python train.py --d_model=512 --n_experts=64 --router_score="softmax" --attn_scale=0.0884 --init_std_qkv=0.019 --init_std_down=0.00222 --init_out_by_depth=true --decay_shape="linear" --final_lr_fraction=0.02 --z_loss=1e-05 --train_tokens=565800000
Below are experts of layer 2 (counted from 0) of a mixture-of-experts language model. Rows are named router (the router's row for the expert) and show model dimensions 256-319. Each number is 128 + 32 x the weight over its row's rms, rounded and kept within 0 to 255. Numbers have three digits each.
After each expert's rows: a language model's description of what the expert responds to. This comes from a sample of Wikipedia text that the model never trained on.

# expert 15
router:186132185137095104147116117157131145151156133171092076154155175037215158144134135119134127127153157102112100096154107085086128114039130084067187143145110109068130172149130131085163198124140142
Description: Sports game-recap words, mostly American football, such as run, touchdown, yards, scored, completion, and injured reserve.

# expert 8
router:180146177114101098093105050143177138175137153147098088082138144135139172080136119094148115080190178088165146073129168066161101109165159142120157145142055176155144134111168158172130163135126135
Description: Latin taxon endings and words in species and genus entries, such as -idae, -ensis, -aceae, species, genus, and colons after Tribe: or Type species:.

# expert 48
router:208123166109145102134122089150173158142163101182105093107121162054193149103117195129098129140159151142164092116142175087144106127128159061119130115131099157103175152146159114145177175139148119
Description: Spaces, percent signs and parentheses in tables and vote tallies, plus first names and surnames of candidates, such as Michael, Browne.

# expert 57
router:200114155094141105136107093160179154146161108178124107108123167048180152104110193126105142148155159143168086107147168081139112126136154067134133122131099146106178157146159112144191173145144116
Description: Male first names, year prefixes like 199, 185, and numbers in citations, tables and medal lists, plus was.

# expert 33
router:144152168129114089175097087211135144150149113141070134123114131088206182120113176136102118187137138115142071093112118124067126144087147118094126103132096124114184133115128096163135178104161158
Description: Military unit and service words in war and armed-forces articles, such as Force, Battalion, Command, Regiment, Navy, and two-digit numbers.

# expert 59
router:177129183132129104189114088164178185162149102126080126131125163134180120093101163116078138157170110119159115127167134118143098077086165094181131146130099130102186127154158128165167177124102136
Description: Coordinating words joining list items or clauses, such as and, or, but, also, as well as, &, slash, who, such.

# expert 61
router:168115158112156112179080107153179168147167127186084129117130177093141122127073149128100113151192122098129084153129148076114101108086199086116132120122111184068183145141143121118149200138105156
Description: Opening quotation marks and word-initial prefixes after them or in prose, such as re, un, dis, ext, expl in quoted phrases.

# expert 41
router:154155147124096048125130057127213111162157142124092099088086148104153160063122139154112096149163140092141094119168102122142150110144173114107143093122082149137185143078132162157116163158088149
Description: Word endings and nouns in biology, medicine and science text, such as species, -idae, -ology, tumors, dragonflies, treatment, drug.

# expert 17
router:163155173144131062139129105153142122132177116117075149098180140088169116091080181078094138149138141111157074112184158131113122142118148113151120097155119128143145166076137134138158184112098161
Description: Geographic and administrative nouns in place descriptions, such as County, River, area, population, village, north, plus order in in order to.

# expert 40
router:216132163107148102125114088150172153152159101184120101113131165046178144102119197136099132154157155142164083118136174084137109113135154063135136111124100149108168161140159116151179177138140127
Description: Space or digits before numbers in dates, scores and table cells, plus in, In, was, e.g. On 1 June, Eikyō 1.

# expert 19
router:213114162107127100140122088138177149155162101172124111102127157038165146099111189142093144154152158136172095116133174085142117111115163079122147118117089167109161163142159111146182179125144108
Description: Spaces, brackets and first letters right after table pipes, commas or colons, opening numbers, dates and names, as in match scores, 28 January 1999.

# expert 42
router:171151182124127060146079093129158139125173093146105111111134142091133132095131179102124142146142141136170092142134174105114083113105183122134140115145131123127182180131134116153167155141093133
Description: Single capital letters and acronym pieces, such as AKA, ABS, RAF, TBC, often after an opening parenthesis or quote.

# expert 50
router:159139127121118048168113179128177180141193114182115141103161189087154195082120183110106112159114162103124112133142094097166096130130143164100142128161106121115182125101112105160172208173136104
Description: Political and electoral words such as Democratic, Republican, Party, election, votes, %, Popular vote, in election results and politician biographies.

# expert 39
router:177106128140098105163119104144176112140159132164103114100131150063174111055054177122099149174130167097178100097135126083105140110100155070140168150111109152096164146148136145127122146108116147
Description: Newlines ending infobox headings, list items, table rows and paragraphs, e.g. after Identifiers, Services, closing parentheses.

# expert 27
router:168132168134095113165049118143196128156161102163102094136148135077147125098104183117106121139162163113136057122130114100140104119140124129154134134155131164096198211158143143160149156136087122
Description: Periods and closing punctuation ending sentences in prose, plus heading-closing equals signs and paragraph breaks before the next sentence.